config.toml
n_layer = 12
d_model = 384
n_experts = 40
experts_per_token = 6
d_expert = 64
d_shared_expert = 0
activation = "swiglu"
moe_layers = [0, 1, 2, 3, 4, 5, 6, 7, 8, 9, 10, 11]
router_score = "softmax"
normalize_top_k = true
routed_scale = 1.0
balance_loss = 0.00464
balance_bias = false
router_z_loss = 0.001
init_std_router = 0.0169
lr_router = 0.000941
n_head = 6
n_kv_head = 6
head_dim = 96
vocab_size = 13693
norm = "rmsnorm"
norm_place = "pre"
norm_eps = 1e-06
positions = "rope"
rope_base = 10000.0
rope_fraction = 1.0
qk_norm = false
attn_scale = 0.102
tie_embeddings = false
parallel_block = false
init = "normal"
init_std_qkv = 0.026
init_std_o = 0.0
init_std_up = 0.026
init_std_down = 0.0
optimizer = "adam_variant"
lr = 0.000617
beta1 = 0.95
beta2 = 0.98
weight_decay = 0.0
lr_head = 0.00453
warmup_steps = 312
schedule = "wsd"
decay_fraction = 0.716
decay_shape = "sqrt"
final_lr_fraction = 0.0
batch_tokens = 32768
seq_len = 1024
doc_mask = true
train_tokens = 317900000
steps = 9702
dataset = "wikipedia_en"
Below are experts of layer 9 (counted from 0) of a mixture-of-experts language model. Rows are named router (the router's row for the expert), down (a neuron's output weights, with its number) and show model dimensions 0-95. Each number is 128 + 24 x the weight over its row's rms, rounded and kept within 0 to 255. Numbers have three digits each.
After each expert's rows: a language model's description of what the expert responds to. This comes from a sample of Wikipedia text that the model never trained on.

# expert 36
router:163108113149111125145136080130129118102118140116099141116089144126093141128125152153118100111144131140187096114114133135130132109148090111133113127146157062163127094144168133079113138120147151137144103142132139138154144139113154145117138109111139129134146160105081141132111147065173153117
down0:097111162127090113115121099102126125148122188140168122106112113110115081093144142132104171137110133132105123104108099096166120128163125148125118150126146146166140111132115164143159120100073124109080120158143163139147128117124145121157191131137124127143140123122145107139130133167167112094
down1:117113143114091127114145123130127091128095111129119123108158094123090142099099130145102127140086114100110158148165170118103153129099080129134122124078147092127125105122115123113148135147143131089104132122112145128166120075060142106164164116111130108113119153132134121112172141067173127129
down2:130106094152109136136097120145133155104082178129120136133094133125145128113164180157144089113177124053114132152153157167103142138165161201124153106130128137131119107110140126133101144117091149141125128150085125129106153073130149077121147144151131131125107131160132135143149137111093093120
down3:147145125150109146129092111128149126126136128141158114136096132155162197113115123118133106162151119088142104118099107086090103147128127092130152126111142116092130134120145156128159137144095159147180121111109152137145159161152129154140111103104143146112153121133085145144157095180123130138
down4:105116153127092134110120133119165102149182156146152121148177129154127118136132147095148127135119116129144127153160173114083132118113106170159146124154088129161130141109144171092110139100094155120111071140164136141104079141126173162114140115152130068106088115083109133137135164137147128154
down5:088083165136157144114160130139130141114122156113173101159134089089130131084142098148095109123153155107114134131109126117146147144109126138132129132124131158126160102168121127146091126109114157128107124141138148130123153168107176076070165120117109084157107127110129154129169104174146115091
down6:152138184125123138143122140157122126150109149182133164148120115122182115095120126091136110115098120118142139150139075115101134086127140156135132125085135159125126115144170116139140128143149085109089115126141121141149143119096087107146093116112129097127114080115128119128130106154134108169
down7:091088107122145177083159165122111140128155150140153156106121067102162140101083119154079116133105131098136139144070146137109129135113122163175118111126137090147128124151137125103121120120126122142141129087111123141163147108145162129152135115095138118148124088182109101144109140109160134136
down8:121128148134163138110116114108116113142112145091132110110145116129110144110152144119118149154164139079103153139105147151142104117095154127117152120090131144103133143147116096113112157152150112138129135114134095112116168127128194142169168111146118169100145148149111122137094115151127119125
down9:150154084100135146077106140135145081135127149136102104114119145170121090101117140113117161126100109148157114155092106117075110113137130151083117124172141058123079114105135146126082131169118112142128146104083147149158155141116138092152112175126135159126190151118119140139156135132170128141
down10:102122225113097133133155123118115144159120165139125107128092132123126095108088115141098130115124190091143114102109160120117088099170120136143145133133140132154087133157102099141098156162099145154192120122099159128121107139129108106138120065155114089130119160103126127123144133145141130101
down11:139145135150121177126101120142129116104168109127109103080126116148170142143130130119141133128113138152116121079101112138092125084111152142113157132128193098129175114085132149124108132080161142152175143181156142130118121146127090132148149149134127122137114141100112135125121142142115117172
down12:150140108138150148133131152071116155140123113101136149123097147128080128134128135140175118137093139118135151132106127144180180137128146121127134116097075175129084124148124138115142157150094120124108136141179166135136121173113146118124141123145161171083161133174129117140154111116138130133
down13:112137120109157100134112158131078157097122160119096156192124150071122122137117101156095106125142133117116146167162110118203162136105131142111119112134083148073127092147161126126167109125134141110110099138149128118068126124126146137095127121116172116125083138152107121125143125142107149147
down14:097159168121157178112122144133098105101132106139132108114168087124122135130139144114144172070171142151107136132151150128125111111160136095094178125125130130097135111173053106160139108172121118169140129133122156122138119126088117156100120099122149137102149122157142131147133127094105108125
down15:113172061179116113112149155128112113124098151110088109116141136161172149141142117146163149103113120101156143144148119144149146171129144137123101140088112147103123118093154135087138129129156082087117145068145108140125143081145097097143050109133118140124125152165113158139141127148121158128
down16:096137144091143148147114128154098117140129137118128145094150138109079110145117143107113096125135137122146145104121089119151119096164102110113129136123106157150100106141087127167124117183127109115178134134167162140090056072104104106089095097071141139098129127137151114130120072116135129109
down17:113149131154101124139123121109106098124168138108102108128167114138151104149116122076118109126160115117122173120182132103166156120124098134138141100099141137116141147172142103143126152098115136136116115146135092079082125122129157135118134193144111100093095145133090149129132144131163131109
What it handles: Table cells with scores, attendance and addresses, coordinate symbols ° and ′, and location words like near, north, km.

# expert 16
router:127132089146097155102158135167123151118115127111081128120091101094134125151084129159094137111152151102134101080137103171162110080132135148123126097125121112131140128145149118151118118101125122121169120149126173133120163139113096138112159125123141130154117157103091165129095053128137139128
down0:149153099114169154146134153137113146137098137125112126118140129133151153132134118142139114094166128158159150128125145157143145082127171112115149083130151150099133148168126166137136158127151149157099158138140141192094148153112104104172130087139163214149100162182091100142113116175094148117
down1:095091117094154108148120124175130133124080148141157129129145131120127124180106133134163132130154113155140097117121138123138149134147140149106091136135110144170169127089122137142136109177106189124155087124141092114158128131134135092158143130129190137184105127125101109149130100154156146124
down2:039120121164150112114107126062142125086111131142073127138169155170124130134134155084144129144153139128108145156154151111119108104141134098143109146149153114111108135105075134130118141133127142136110139136091158117147084136148129106154140159173147144119126146124169106094138113119129113077
down3:141137105120124119140127124103149108114136104089138129143145119120175163118124102105142117118120119146128182142108130133132139188114088089140102097115160130101146118140180148090147145118115122164093142140146105131104173182164123099138173096132112144177129116085110084109090148113157123161
down4:084156114144115132124133155115171106135102125163139177065117136098145107102149093094081146157144181126195119119117069151118128107147076119120079116113119163134141104152138122081137095108105173123119132118113145124100127150142103157130098143127111126142116143189144112144124121147138132140
down5:150110128156070119160148153124096117182145118121133156103107075121128155173098099127150087112150149155139145120119152136109147115131149111124133142146139167130139171154116146085147139120091169105129128138147143125095143156089120099121137128104172128162072086092105144096147100117121139141
down6:138108122135120110097112108121135112086096108125137108101159123156054088149141127148126167165160141100128141172108151123163111118144123127138095099118158161121116149106118121150130135151082162121143145148110097127187152142152104133155160142155177117141130134126193117122103145110075132156
down7:168102099103099103176095104110123127126153118132128135141165119095176090146146147102139149106131154084143102151160146174152121090136136171120150115103111124132185114146125115148096149129112156144150136111105124120097128132186098139173135182114140169133152141134116118143071074101109137133
down8:106130110163085120108159144096135107138172105159145144161095166118107108131116141094150117151095096102136137164166115155128117116129115103097134118141135104085092089133142110118138128161102146115145117100157121130174132137128104157069103145116136120113111144174133150110095115124138135106
down9:121133137158177153089102111133137134171118119112142148138147119134110131108096129092118158129088117068105180139131106112118124095133113100105114139113153155136156139147103134136120154115104091085140142170160173091111118095163142140091109141163135077113100124126152105148132145126144153086
down10:121111123138121114095134165117149115125089119142119117093120117177119134120130123130133125105134096153117138125121117136164102129120163134121100152097126114109076122123138113154140151172129145089150108111106135137177109121119116114127138160139114099093119134154152112133142153144128154159
down11:123125159125150157153112135098119133156098108110147103104114124133117165107147139119115114128125113123125103123126151120158122109103121123127126140133106103130087132130134099156071129154113116131150087126124134086086142116118084137149108120171096081105112144108154092142121146113157160147
down12:139158134129134121128106166127071126106108117124132118124087133130161103103097095099100126152104149148069140146106139148053101145167130133129135077163101135121110119140134086152117163077092073081095131122136147135116155127099129109136125156100096143111084154126160126156125161134157127093
down13:118125133146070162129123132106176113154147097164164136139101123117132129109113122118099116105124143139159110145117149129103143144118103102104132124110111105129144068098121166114098138142135148137166095179104135124147131137161092172117095097094087090138104178165133161104137145099090128143
down14:162134128164099123182150134145103134121178140139129147122086155080139092096074136083130145092108129103130107106153172143122126127132122106113130124136105109159126133155107129155128156077092104161118132116114151134099097118104146131077130104144095113171137116164102108159171114114157083115
down15:135133107123125097150166129164128102114119101139082152128113156128151117117122124190142133147122120100130125136107135139132125131117080159154121134086107142106069106134116118113089135128118087163121149116119109131181134114178160180150134123149149136140197145168114130103100106133157105181
down16:133127172103129142124142111102112115146142105150110103119119095129140120138119104123103159139130084151135136109095141121114108109134108140122098078122134139154178131132152118119077150124100129102114149121153133146139106117097144126115101096126101088153136129090142150119102122115136094132
down17:118137126132140169175120058104097133106160134158172124165121147121137154144131144177143128120123138083121114142116128105139137119147088145168123152116134124146108085118104122090120093146124154106139163164100174070108120108115114128121124146135119145116186149116124155121127117143132080131
What it handles: Word endings and section-heading nouns like -ism, -ology, -hood, -ations, Award, History, Championships, often inside == headings or quotes.

# expert 28
router:158145066139115145112091103170111132076071145110127131110111128096121088149079154142122127107128160110151139085150118161152156101146130147125122136119139124151112111142191150098110132104165175110154110142123127143117126171102108141117152156138152149147083116125113141144108117140108061125
down0:075148134122165126129151118130158082101078098054171115099138108103121089121157079109110104062164140114065165121159120140149158122095165124099142119144101122122116084125158127147143157128146093152116098116114114117149104123107094090112146115134144128141133095147128143168133119129113124101
down1:131094107113143112116101159164130155081152119111176136109096147125164151087085094102157160130149130109137114089128101125116112102156115149153119114134125146151083118185159103100156125109118158083110106187105145082148145137179115135133144118136117134127101141134149157128066132167154121147
down2:130128136158114163117143099100124124120099082158110121108103144131118171148115110135140112126138112135114124115147117148132159147191126092140127134111135151163109108188114150076159104117125092119081136094153120156131105122144113102099096103160141095141137133106144134150154111114181147128
down3:135168142124116143143113114103145085138149103186142166124068107091133091132151134177132105129123136130099108097117137141139141155138139141114148128152151089108146104119125123148146119154106141117186134127171144087136139096133113128104092127123096127130125110171127121123110118154111110141
down4:130184133102130167121128169157130142134164154098135145106152180131051131144172140142147142108063148143137149142121132132104151103137109119117140127142068112149109123135098152117087085158139110128128095125138131173112141121127129094117087141121116118165140100134157131140119120100148097164
down5:147153123147143138136097146098125118081081201083153147160101127129167147136083133130146125175151138060114146108170110114127137128081098113104124126157136149143172133150099168096166095152082179175136140128132144113110130124098088104124118182124124118148136099123135150156125083154131140133
down6:131146122078150131107113113149141083183138125139137096099083118170145109129109166117145123126124154118167133142125123095146109139152155114148156125136151144132123113135164141093114152166135146117126113125096151091152151140116118142152163097079153166112143143106136117116121143119112139143
down7:114123137129098150141091101083114162126115111128109104109113122138114102140135114100125127137152110127103173138157142141122113111049146138106150123141107129141126111117107140117121112105117128123135124125132132109084092153086126130139154137126121101142072160124115113147113112173143161112
down8:152124101145132114139132140070139131138146157108192123053125122100121083129163110142123161130169180108126111110075155147158121141164104101103140142131123117156142158153105123106094119119138171155182121116164135131066112120118138165085131113189114142123145110106143121146136094093108106152
down9:130162136102124137152103108120104131169178091148114158114143119129159118106121119163110117124094115107105160112101124123159127098107133091173151112167099128142060108135127100063144110154142139156103105133117120106148163166154139115111107134130108119137146134138109122127153099116126158107
down10:099165113144079090100133157123134110099083159131122141150104167103138081123127131160140141131145103182105130124119134162078092140123102115139113164104147162150120131131093138175138140126149157095089119127152104082152170114114114118111103120111152122127124124133120142134128138171096134142
down11:194140120077119147094103099091144140162158139178140130126129103149136138105126201162114126156127137101157095152086109145099138148107118120134150105123165122177133102157167141125130121107141116074150109146136138140115166147133116175163110114103148120082152117116143105153116147123079137123
down12:094124154071122115144120106168144136138147115120121122056102180141118186121150124129135120116139122122184141098138133120120134089130120156137117130139147140083154148140119115098150127120138161129066144090146131161112131113068093102139138142130153126138136122159124134153137120115145148137
down13:126158075087175125138136115101095131144132128161115126104143116130125137145132142119190134130132139112113078138153117139115096126145101123140106100091122118095132157112161125068089123129107095146097108135141149149114165100147133143069099131164128135099111145136109137119157092108143093109
down14:158166121137135155092091116167099124059126124120129144133143089090107134115136125151135116132124122136144096097122141144099126132106096076133105113121127127159126147164128122161139113156096124119103102114129142141097141110110106094149118156129099138124087093158124114105150141122160108193
down15:131141111152135132133133106140112110091085154141074103111124077119143129130134135135112127108147108129149143135100146145136114132157086155157070096110132145149142110132127136113095137134166158159120123109128147123128166154088139125098119134111144115115136158095084155131140156132120125131
down16:159107146127129144106131147142157136160077152060115098106137090108161141143134161145075126082101149121126110112134119174154129146145127140125094084115110149168155115158153139133130143108125136122129180153110123098113137128116098108113103154134103055153120172094083170120092179141110157146
down17:110152095114052157132125151152151104114170145136149144123128121084101156107144133158089151128121138114117159183098112167151132097109125141108176158100152136141123134166134156113091128093107148120133141129152203153144142104126128151096099103147111125084110122140161129148087158106111142147
What it handles: Inner pieces of French and other names (Léandre, Alexandre) plus words in military service text such as served, Navy, medals with.

# expert 30
router:118106093152118134106126114169125162118106120084128151107120118125132110149114191151096112157117129117148104117162076155160130108134111153109128138161139120142154134130119124132153109086141159102139066124109154136130163100135141129120124105137162136125109131140102135145103092108153113110
down0:096092176129109094164147125168163133113137162125114132129192112155163115140141083139102107130155084117151139126142090179131095126163082143118160144103115134113103101117146146148108120147107107114121162117137176104142140164155147145134115139113130109115133144112151149134102119130125132144
down1:111103126117134138139144115128125110127155180118125123111159089140120159103107095083164140087115107169142170129131162112114132156104083088105106132140149120115144113098142114097170150158109101133157116164086134137161120141126126128126168167124144107125109123123107128101159161125120130099
down2:101127151121083143169134088139156104090130151148105117098188090142120140156139122097117106086146111133113139134151137085120172138104137162111128114162135148104126084160177120078086151122134100147107129183140122107167116088161139188159092087129139110111140113124113122147131115114088139104
down3:063111106190098151110143142145135129142129166078112117134133124131103093157159146104093125121111164119122113127167164151200114166149122173087113163143118146139152136132133134162115145150151147152167100084085146142146113116127081141117130164169158182145121131147129136110163106118088159146
down4:117135178099109128164139110152139153140096121111129164193134063122130115147073150144094138118127141148150080167131133107156097119144171131116107120118131095148155122170129148142139128117117165099101173149121136123160126155113141121123144144120157106159087122119135152097109113140119108140
down5:113121088112131138111103083069136125090200156112116136112151128114122140150130120157098145125170152112134111141097110099150083124161108131146182128142070150130122116113142123108162145088133144136120142136116124119134158123156176109066159147163132118149133108112129111123131157149166136118
down6:120097183123081108112106119179127115130109119132093123120086158101126122142161112075146136116105127144128158111146112129112140137086203114124144144131112112128107103107081106178144111141117149137142109091114124171186136175139102104191146126116102159109175151098156127115119113121088138142
down7:120126066151113131114108106132122085127114138076105099148103141119132102120179120143127147139116137160138097181111115146154111126120096118099106138144152134102142154131159118142117073195141103125116180162128156155128148139128141119132072126151147175166141101142157147104130139126163209140
down8:109119073104115172121141113122140135104139124121124109161143119155163111120123169047165086137138131157097125146140103159141111128138131152128098143113159145141153144130129163125130111104128146147112154095120151107130131114165110114125112136119126175129161091148114100112118114157088075163
down9:174145163126116183138104150160130096104108115120085147116134140121111174150105115113125124145118135149118079076132132148111143152106134134115118130119134104164140068134156124056132130129131086152124078125119092168092136125111085148131122132081128124137132152134153172149106122144152127127
down10:111138176101133075157159135120150088148121142125126141142107124115104134148093136104128128130146163097129160103116108164152126109103129099171126110137147108115141125100118134144129186116130186110146103102157141104154107125113119175167126164146124040087173136108137146143081070135075112128
down11:136140144122115081142140153095139132098076099102125136139127075135082110126145135105166141104133070156097177168163165148142117127147102095144113094129133146135109121186121136112152159140123094143090160089111091146117148130108085128097155158137099111110155170131115136099151200119122139122
down12:155147203150117148142118152144122146117139127119141140122121113125113161119118115130132171124118128140131154141109170118097126107093149128134127144146135131153136091140150178084091158134092118148088126113158092148099100152104071163093089149146141034151125108100084119146142150141132102124
down13:126074127090172140110107096155100135192147123113142149156089135111159179158108164142110146151150157120145118125139149163153098117149118140138130156136132146076133194131120104156152088120091145068127112072113157118152127141090141095125167073105099122085104121162131164085117149118113121108
down14:125112148125141097087145091158098097136132105110145117147136183108122153144144157102135127116120088173127133132140112121089145152147140134112146147136120115084073112098130110138117123120076069140147130146099096114144126121143158132141145086133085136119121112118134138157155136141115105181
down15:100115108169120131157131119142112139104110161107118140120166103147124080117118104122121142124142087132115108153132096155146125068145089167089100164137129136119122142141154122107081102123141138126116138123111144057153149082080147101121106118111147129159142128143135100111106133118133108128
down16:107122107073155161147115093184086143115139147113170126176129073128084154123186149155088121147117091125092156095114121109103104105128115125144157141153171130114140091145154156168115143119116096112116121154170143094125146094098129137149103153123153102137166158134146110150121104174149120141
down17:144159107135144146142123172119092165084169112087120120111109095128152142134100112094130135104057108150131124108175140167115094157122126162147076165110121168138123118160161100145135130111099118120093116096128131128122121129151136070146152156181117120180106131116124128105137145156138134140
What it handles: Capital letters or first pieces of proper names and capitalized words starting a name, such as Henderson, Art-emisia, Gill-aspie, Robert.

# expert 39
router:169103108147097161120111118175140140074101157106102128105157105109159118096141149190121073134126136152136112110129094128135148099146129112113130124144115117135184131201155130095134146064160123106147113134102155144142133107112140165095148132094124126138114130082128165149098115114151155102
down0:080122133136084112148074117173125133150174126121150103115181100130113139148154106160115139124120118103135205155107080143117114147107108126143107156124148134114131141165108116138137113138094175087119133119144123091150123110134132136103167137172144101121086111124145137160154138134109089116
down1:083121115130125121084092147092138103115124148166085134077144111133148132110114145119163134116164118153139147097145120119107067118081116154140155107128102082101098124101164146151155153162107085167118131108141089144126126143140082134142115138146116112117114122118134126135115125154117168159
down2:096125135120107174120104096102152139145098119150136144131145148078143177105135102099144160085177133107113144130115147166101114133157141138092115117141170151116114162095116131083127118126142103097140126125094102109105117136101104107117117134136164178088152121134160107094143121099091100136
down3:130152168144158188111167124114131135132124131138171146131120112103142145172140131130127114124118124108172099129126152124172170160121164116079118122140109103127172123155188175122145121133131122120172143123116129095139124165127142154100123153148147092154116137106139138087119097121140154105
down4:114113098120148131127135138064116135119142116166114119116100144115158109125106134136105084112096133114112124139107192115118105144148101105152168173149150112143078071058157135122141151127121153101104122125111089099129134108114154096141116119105085112124124136140128131162145112117141117152
down5:148121131133114102144127097168106099083154124128110082148087095107155153164095138166114114129135148125152094103173071164122127132122121131125135067098096113162127130124139140140132125094144145158128141164107095115084156151144121143125096119134154107134123155114122132121157154153112155072
down6:140158122132105099106120089112157134107136094145141123140137124136093122124105164129151103157166132107131113124149102138133110135117123143105157123146105130157136110177083113150150131097143119136113095179128133148112160095119082149095116118126148096195102109125105083123156147131129112154
down7:152100142128116125115129131153116112133087154118107177102129088117126111131145145164130150117150112164114142114105106132123150115089111137089112117138170097134151145090141143106130120131134128084152132152103180149144142114154181139098114124141160137147095123125147142130122133132106123176
down8:109120133144106142123168115114150139128095089131147142150135128116106120170117160145144144140175123129132127137155127105131132136133116125099176132126101106102124146113143133144135108129136178120117085149175135101104123106098158146136090100144104143108126116115100138154133131138117132142
down9:112161125110155133114131116110101135135136133131087155146166130091121126128075126144123121152142139153127105155121099133120164119143119159148165162139117120124150119103088142128135117140101091123159105124127095148112141150121132122101155131110126126115107135136117125128147109129125104158
down10:107124119098144118124113144147116094122114097139138103150155163162104147142141163109118115118089110121156159171106147123113123188134105125157142098145120141137141146105148105112130132189124124158126117101151132110146116121142122155169148110140137144139125144067140122147160135072141112154
down11:096103125170151097119108110102116188169107129077125155142129147138125148166149154120140093113124112100082101128139146134127124140120107134127128123102098109148127075127102104136135129099116156148147143145125136114090134132128136138153145112178141131138157131148120167145162120128135104109
down12:115109137133123126158119129150131089112132144095135110139156137083136129149147154145114143125120099109136124110111144148097078147145160112125135117112138126128138163076081130095119152143113144125151091116118135137108113117075113125151209151134119052135119148151148106139126129108131122113
down13:126162173124125101086104101151099159155103140171149149129156194168165087140149135120146135099111130154130134167147185127139145122111117135119112122101146093137130164118096146139121118158089149130145133123133092131167153169175167084151188123104116101145171104127125137131090138141119114123
down14:083143145160147112137133108134146128120162140123104136181135161098097090089085122155093100160125120050101119147115136156151149119141105140143085178115126115099144115164096132143129098070113159113124124155110157127106119104124149139182141120098146121175093135118115158107091115107188153108
down15:109147163107127129117145150118128130153110104140123109164128144115052139081117077089118123124162111169131115151168109126135098122118153112180086137134136120158115169141131081137150127145107105087094150122158105128156114110148129114138109093115114105145117084115110116112117118123182108133
down16:152104131162076083153183166133137131116093175118108097137159132138141123134153156078137127144146131148122121109159131175116144142102117162113121126136084158105136126087110107126129119154121126136128151094104148152148154135132140165114101157162162111132133091139112150131129118131082148108
down17:127150068169118100124150127100139085146158132127104104115122133116112138145131108126130136130136097143170102102138079131131154107131128160135098105099134170105116125103140122120146123116083152111113154129133121103100086128142088113140123132090203147126109107169137068113150158105140156121
What it handles: Plural nouns for groups, such as people, players, teams, students, plus mid-word fragments like Ma-ver-icks and unm-ist-akably.

# expert 25
router:160117073148135147113109120138127127118117139122119122097122101108146125136104144141120139107124157124133134136123150133160146115122101150085108108141128114145170086147142130105115159113145122131154106145134177186128131124104113142105111088108155183127123172132092142170065125128136109119
down0:092144154107146126112143129180109075096102089157108080100115124153136134128112135142162121112173095129127100136129105157140092117159104145108148114156095125108125150146107110143116119139125128092140105098152144169155130128109152122118130101116124088098121145161124158132118139082100095119
down1:133144157118136133146095117151113162188128097090125117108165127097122153126131140134138072154120121113145134143118125195142116125149159123120126148138119125111135161111133137119117112115139119103136113100109111130117126172129146115097140104107162157116120124136108125094121130140145132103
down2:157127113158109118119130130161185145114103125120118151156124117108140143136107125105128144129070131113148131110130150090131167122107155115171093153152121119076126125123102107155139129138104148139110134113154100099093112119112143110168120131086138097130124150115160105108113108118145105126
down3:169152150125085144131139150117121118131156130136132137109099136119119128135151143133125112114130105104090188152125116120145150155113126137077092129160138155126121160095178134089135140155124126179107165081122147171119103157089168134130103118116100122137133132137129194156150146139141135172
down4:141139164116135153138149140121172132130141153134154136092127147167101155149126073137121175125129116134146112135085128108178096137112132119129145124115156111156146126118110144077067137132176124113144123122130125162146096115168091128114106098123127117125130136143176149121121117091119125096
down5:100135095114142150095122098166135117138130137148116142112113164143159129108122137151126102104122117116105134163122122202131124100136127165120131104141133147148170163110136155171113119105145103167107123110129132096141096135133120126103087170083107152142152098156079140109085138150115135096
down6:142137128082153102109126076140117146150127112098143135162109171195092134176154160112156138102082171173111099103101112107093118146132106158159093127174105129127111161111139117136131137099118133088133102163095130094163118124127128140129144148094068145109080122135122090101145180141149118108
down7:123104139153144093088109135137090128096157134147125157138110126136129091133119122155083124098081159125138141131130119132110148088138143137132143129135107139143159150123084150138128124106137143139160112101135166093146115073137153100177132170117084153073118131138158130106106141108128125142
down8:118139146171130084140134124124102157116129131114143143136137120120130113117126115111145125122151106118163103138167091120116119129139136120109127112133153129131139161165101108149157109096131147112120166134097119137139138154153109076167165135127132118112153122135190109101097107103128075128
down9:111142143101153079111113092154105107133155149173130164159081139136117099120161141122130133112135136100094177110108112124111108103089139107156125112091168146155127133105109138125098127099128151081128129167100139119142123084124099143129176109131124141087149158115141127162137136172088067102
down10:154103137143152124110081172172134106129101081168107129105119100136050146080114144150110137113091163103079163121130125092118111135134162155164113125163143081117155114147147104152122107187153168137096155128174138094113113146090127119125167099110143117095157136140166147126104128088124112166
down11:167086150095112152126087148153105138095185125107129123105103143105139133116147132153066138134145157162110127074161159132123113083129141147151122135094128118121152131169115092126123100118155167074152128181107121127116107128110124150102115107154151104076150100150147129098115112125148120092
down12:136095151121111119110143129124184140158137114184105143115115140165114099121141159130127133128146122120172135172137127156111136127152134130131139175140189142102098155149139152187122109124086155112149118160106101153119119140134137150148102122143128088118130153150160137108121165144124167128
down13:131145141129114133104111105155132130109123128108155137121141136104123109113104114123112108089146125138110146156155148122158138154101123120113109187126137162152154119130117134094119117119130132096104115125154113128109138104101096135094125116121141165164127137132130155136161136138142112099
down14:120108077108169142096138114114159070154143126142127079123131142134119147122151137109145092138126120129120104114105134112118128122160153143116099157112118139104147113130116138116129119162138150136131156121171108124116094127127116131082153131099167109161145107135125125181128129102151104129
down15:185108126149104155143111145112135137135142131134131163118118095121122111134112140136094111147119141136106145125123119131072116165086107161131105118151125113145148117130141150108115138155091105135116138116116182116125122120130160161119089120119154105113128116158089089139111097173122084118
down16:125119165148115135141157172129098145130102105115163142104125113153117120139090147120143108127141133119101078082189099109139139116147134125134125138160148171140180133187119124107095136113130163039162092119129131115072119133104114091134142120119114150149086114121158124156078108128123105116
down17:142090095182080100152110092138163142095151110150116134112108147151084139129123109154111103134168133109136112089148122099087094137136104175139090127152113162130118157109160088155096145161135118116161096094130178060120177133173072112146136126083128145157081147140132087129111127116126116127
What it handles: Adjectives and comparatives after a, the or is in expository prose, such as more, most, such, large, unusual.

# expert 18
router:152157112143131146115124107160141141113119173095096132118102108111152128120077117156119106124153144098135091067112134141181143115138095150109097119152145134130157108164158166127145101115138159109110123120142129137127109138084130139137138152085133129142105150123089159140138132099140123133
down0:089129154096135073129107099093128154117119145120123077090149118146103107126109151137090150116156124095118123143116113149148118115165121154129114134073129121068113132143104092128108117163164104134171119125100180146189141103121111131132096122113175119100145100106171139151084131155131155129
down1:086149161126137150126121115145114128175149139132106127177150097111120147129117141096098112115134111145132097124143102114141141099171130106163167131099156120113122137172119134128110097077145118159135111112085099085153139112158081122142152096167167108113131119106104170110187121095139124168
down2:151164175167138087125116082133116122103131170133151103130101148126106119117143079098072112120140061133122133156187109094142114083131143154159104118121102130146127113149122106155138094154138159088125140095125137112105139115154122110098140150108145089097109135084093121147139158087156133132
down3:181129142105163084142156117153105120173145100181125128096170072168130123113145135151082143087108153129144085124127100152131136103147117121128104165145130150104137112119120135173129163132144126131111122123141151150145143144119151081101145077111093132110178138149109125091121133121111108110
down4:158130141130129161168101098151133106097150109135151120080128096146131131143135120138132113156083129187165125106133139119140117145117162143155100119130149133145110137090107120172108131110149168110103100094115157153142143163141093099123109085138109100161130141126115114125105102103129088134
down5:116139085138106137097150091153102141103100157131151079122126103113187137129135134090142132131141129133097127153179124117131143140133152089161142122127098113109148104133153170118137139118158109135101116130156142127143156132156120083149088121083102167126104089130127111151182124179133107143
down6:113142185136141160186129116128161124162143115163145135157101099106138092165106123125134136170101138080116108147131146092099069090166127127088144103157140125143139164098081124114112109152190135153147120128103125110114132155170137113150118125101144138104140136087111144092130126105103110090
down7:211132100093077107094140128126115106129107149120123119106185107144077144102175097123101096141128093115139109104133154095142132086147116121120118164152088130106108098096162135132095110162093102154137091107099156135111133132113176138066155142144119141103169153092124170139163125095151140129
down8:163112137155139085127125111132130136148135077180176105113144102169131094116117150116129127098106143113173101093157099168145131132145126103200134147125135117193128129157086084117141161121088150108111078150118158131122110155126165118106174115133078111117118178133102126119117085144121110105
down9:148132117108111137111126119109135120109097172126129181121100106141097114140136148116106150153116131123160098092141184100069130134157119143081123100132105107116158137111119107129122147140133115122171139128123091110126112109149073140164114121141156187169131117130162110143135125143094120144
down10:156143076119131103163133142122135140141148106087076130165173101123139167143127106130175128146115117168151106119123152117122148138110117143122132111109083130127111127124096108111115106161133154087131167152115109114158143152174184101128151169100120158152111081142147118138096092101133149151
down11:100120101127073099116061141095123142117125111118167155128161156159135150130137155157103168127134175120158163152146120143127185164089124134134119111146138157158113139104131091149120135172095133145131112142157127108113137148121141111098139125163161162142121107158108134120100115125119160107
down12:186170130138142130092137104133168122140143101176114096132114106142154155126110148165141097108079101110107117113177131136112120128127171110105161109151113094162131096132135126089120128108145125137127150111190115146114156129167111132118079150108129136140111075120130137112103162145123140149
down13:175131162121127107120119089121143144113108139110107137137116184110111160129129088124075145120133097149132099143133115119147158146169144108118124156122131144135108105128140098122094145121124121136107173172125116168128152125172121141100112132111148087132142099137107154096125155149115100121
down14:133034100125091123134133109106101123095092153105125119105136168109110102143070144092107151149111162105136079144135070136107145103174135118096143131107108121104152151113088103177137130135127161140088110180157145157139109116133158121137147113057109141122170164072135120106157134159073137123
down15:170168165124120158109149104154127162116120118197123110129116144159125127142129115126097158177141105118135135096158104141149115130149158104159150161143136123131126123190109093153127133095076133112130153133155143132129131151102076086116126137158128103126092188133136111140153153056155124138
down16:135131161057128093143172123142166144156100101133112130146133092111070126121110143146066184158159129142134068127116122123084149124154150106120150117117129111125099093156100121194100131138123097105128102132129164138153082115120146103183140120168108123096141097127105137140137136142082144091
down17:138108127100095131160124119119120177106178128150105169096149109114137074130130122132128123130138164158133106147135085147132144149148129137190154122119153129160155126100151081139091158139139141142100126115156079164155092160117118143140150080131128105096164117125121135137154107155126153114
What it handles: Sports words and function words in team and player articles, such as League, Cup, won, played, and table pipes in results.